Below are experts of layer 3 (counted from 0) of a mixture-of-experts language model. Rows are named router (the router's row for the expert) and show model dimensions 0-255. Each number is 500 + 25 x the weight over its row's rms, rounded and kept within 0 to 999. Numbers have three digits each.
After each expert's rows: a language model's description of what the expert responds to. This comes from a sample of Wikipedia text that the model never trained on.

# expert 60
router:480495509495498518515485465540541491520502488557494485482493489500456480463493513521541519482522472515541484464526479457481517495512460496504502533515521493513518497515475488506506542553492474524498553537447478497470538457513492512474489531510484509522542545499507471481475519484518548469510470490484502521489467486514536502500516474524485482494454501476534495534439523487493523492495537500489493490488459493553509466500504534483452490483497525533530518518529512495467530504525459478565483528517497481516513520499491527505491513508481501505533520472499483521481501528460487480455491516519508425506455531477453477478533518529472484492464528491519485532461501506472500509462478468498491512456525455515538501518476476513466474512484521499476454485525462512489510490548518
What it handles: Line breaks, headings, political. Line breaks, commas, section markers like == and ===, and biography words such as political, military, school, president.

# expert 33
router:543520519501493482496478483519508502501515492494484507517521531494517512459461518484492517558485513456487515506500478501451488497498489483535492534511470536507484441512495504512530476519497503481539495522453499515453478447477548523517536473461484469499459527504539535478516458492531512506491446523445473537531495458444494498547511507507474526536496518492529498473481516528540521475464477494516473482479517493494538474477490501526552497523522497497500488490496495467505537491495435485538522488484487516504456503492506536505513491513523529498537511473533488505477519478449444517540546490489466568511537460440503472498467546488525518508480496509490492534450517478525497496484503507493517517509476468519476498485469508492476487508515486497483505516487518518515521506490452
What it handles: Hyphens, spaces, word prefixes. List-item hyphens at line starts, horizontal-rule dashes, lone spaces, and word-initial prefixes like un, inter, re, multi, trans.

# expert 63
router:541521504504461527519468473504461479520529510519516444482546500496504537522486524529521489493488542436513528537450502473520525516505452510503497487501513470527487494503470522487471514503503507528480541524508505530479508500469543506493495472483514491501523509509524488463526463516490514514546480496492473467529504484486486506447520458490512484496500506518474470516509525527524517513518512460509555440481503512493506534457508484470481473438479514469497475515535497480499436491515517539490473487462473531522533556470531516562457521512529495503492522526499509483472488523513509507483517468507493504481507483521508463495518515473504477502549528489467494474525526511518469516536547528535519494434496513487476515477487491488500466519510495498508536492519429497536473511491535
What it handles: Syllables with l. Word pieces containing l, chiefly al, ol, il, ul, as in ailment, Aalesund, talks, plus the bo in above.

# expert 51
router:484494471540524512508489444529499475487455526499534488541499514509488468500538513478478518544489531501485505496523475515475433476538526510512470513475517502476512485471498499461496468497468514510512487529528528485473480459536483470486469531513476488465445497534544498486514501505499538475509501505503448506534473515490486492518488484498468496491496541540471464494505495502542489503497474495520470486494458524502528531457528473473529471469528486500531498443482534491482502464512490497471512523448503493467483499481501494465488468522530474528500461519503532518536469492517474467472540501515535511502450462490420483536520527510528512499477525445508490507460507525532515537498491524505535471523515520491490485539540481492540474512482527472529491489467519518514484527538494
What it handles: Colons, times, name onsets. Colons in track durations and infobox fields like 3:49, Format:, plus short word-initial pieces such as Sa, Da, de, co.

# expert 50
router:528518509499485496484486491478480490452497534530501543467499514524479500463516473513476469501490463532488499464509511525495444489464486519496517507505500528460455507523485540508469489481501530493486503520560488518480489481499498482504497511535442495489485483492454488552467512464457508505483525508495528531535507496529497502544467513490537510467524520496489522485495456537525511507462517482508513470492478524496486542503520498542516480482511451523526520444524499531545490468519506511510513475473492517538510542524513460504536492555467485456475513507476510461467509482492477547530520526510515489505494517472539499461501478567516477538537515471500493519505544473513468496486480496483460473537507527540468509476482476504453542467515473527499506517468503500508516507443467
What it handles: Sentence periods, syllable endings. Sentence-ending periods before a line break, plus closing syllables after a first letter, such as F-ull, H-ick-s, Ho-ck-ey, Ka-th-leen.

# expert 37
router:513481492484510504556537500528468494467475528491499480489505514517471494475494538486512526507489456495482466521540531468492484508497484483510515519542499527494507456504485517489473520482503543496503533534505487486470474451501527534525463517532516492538465553507529503522473538470530518458428474511465496526519508442477504518503503521490506486480519538538517496472539487454532515525495469465453498510518478509526480494474449501474516441531485503477523533503553537475480486473475443502523484483499478503481451497471485478534483516510496453493469468520485434500494541505513494534489522506492504492532517492483484511494503512504484486543482512507533491527511486484495520536480532515558458487509523512531495471470494508471507493486496458472473515510471498528515518483488448
What it handles: Word-start pieces, verbs. Opening pieces of longer words such as ted-ium, arch-itecture, com-missioner, plus past verbs like served, won, elected, and table pipes.

# expert 3
router:485499488504511496462485513529512523510476506540504520517545478493455457468518489502465524546522469469483485472524494516477449481518483524475540492462489530478523456461500453576486475516491533468454565486465515480490483513515504562513475506516490520532507515508511504483535487497495468551505497496500519539487503509502512492553482514493495492503481547508489484471518496531478480466502543492483517490519492508496477502484517481488487496482546527500489483523485471484501513556514493466532524511472535450497511470517525550523499445513482522476506482525558482466449515485496474504474527446514483495524509454508509484486469513512512506504540515521487534517442500521445485476488524496512497514491511525506475525472509510525520502508487463477503476513484453488468479509510446
What it handles: Sentence-opening words and pronouns. Capitalized words starting a sentence or line, such as The, It, She, However, After, plus mid-word pieces like ch, whom, a.m.

# expert 55
router:486509501472500487504512499476502470488515492546525546483478536512512542463461507494515524511505530520498503519527490496477500479471508519506527548473507519460511489510481508515569524517473503507502491502496482533516561474488468500507480499445469485497533480478523482500477515455467497519546505516516484515529464510526547494475511523518511518490522532468530486490496521516462538487494536489517505521525483472507460538511490486490508534491518451509515540540528497463454505481482444536522514461526468513547524472518476516504514480517484483529472535496478522510485468467492506475527483484535475549476481535493481482474468483558489508494473456515456511475508499537449466531492494507521493507505495488466499459531468480460432461503500478528486540493483469502526524463494521
What it handles: Sentence and heading ends. Sentence-final periods, line breaks after headings, and ic in Scientif-ic classification in species articles, plus and in lists.

# expert 57
router:484516504478529498473514524477469485537459466542498544504510499470538515528457502502498483499501526509517473482525541485480482499491473494476482510497538483480489519526452527505515564452444545459523495498489478525528489471486471523507500514512476496471531530538505502494484505507484486468498521549445512507473501481478530500520484474485490497514503485449465542509493525516475491541463463502501477443535488482506552506519507517474481452506520479480492502501478472521504470488459518508470508484482498487491490467537513481540493540496469498477493489514452439459506513496508519518499533448479469454483537505524475499501495480516465526485525481530467447539530504466481505491509503458543470522489509514500485452491495503541472534482472505465488494541519539493505539503487521
What it handles: Word continuations after stems. Pieces continuing a word after its first part, such as g in floggings, t in fixture, ab in establishing, plus common nouns like game.

# expert 59
router:498496458486501501499491538512568508505477525534511537477524536490504491504502489505478484523520474511479494476500506463488560469526514498491477495535460471512505513501475493489495504513556443537491452471455451494519470509452500503467494532480499534499530508465459476504440522456501471522557521484518483476471522480461523466454474482521486450497510458488493512519504485491471507525515484514471464541471476484462510481538509509452454495511470495524491489494449512541533468523497501474477508457504508491485477444516444507482510488458484532514524483443475509505489509508487491490544485526496531504458513513471485523483499455482541475507461514476505482506464520505488513516529465502486510490518515456506497487487493513500501488489506536476511493522538524530503480527478505
What it handles: Word-final endings, sports. Last piece of a word such as t, s, ment, ance, often surnames and sports terms, as in Tackett, Championships, Government, his.

# expert 46
router:479455527497540484482510496537488486458494548478545479493467496511512455498530463526496521466455523519448488533500464469512474492537519488474467533489473483490540510524519469485539490504522479520487522511524469509503503444480484511481488510503522495502475502489515517487463511511536536441537502469486471554452528495459518548469506503442518511498496510536515509522464493508500542493518470488474463507546537486505496493495504530544494455514516488520509491479481495536480507482529492508505483498490498526497461469465472506516518492464507522543474515512525535502539460500508510476451519514531514477476506487472482533527518523520468518524455536460491519499517479523523545517504486509498514495497517482530532526536497470484516502467533540465502470462467515519480524523498546
What it handles: Table and list separators. Pipes in tables and colons after infobox labels or year ranges, such as Municipal district:, 2005–2006:, in sports and place data.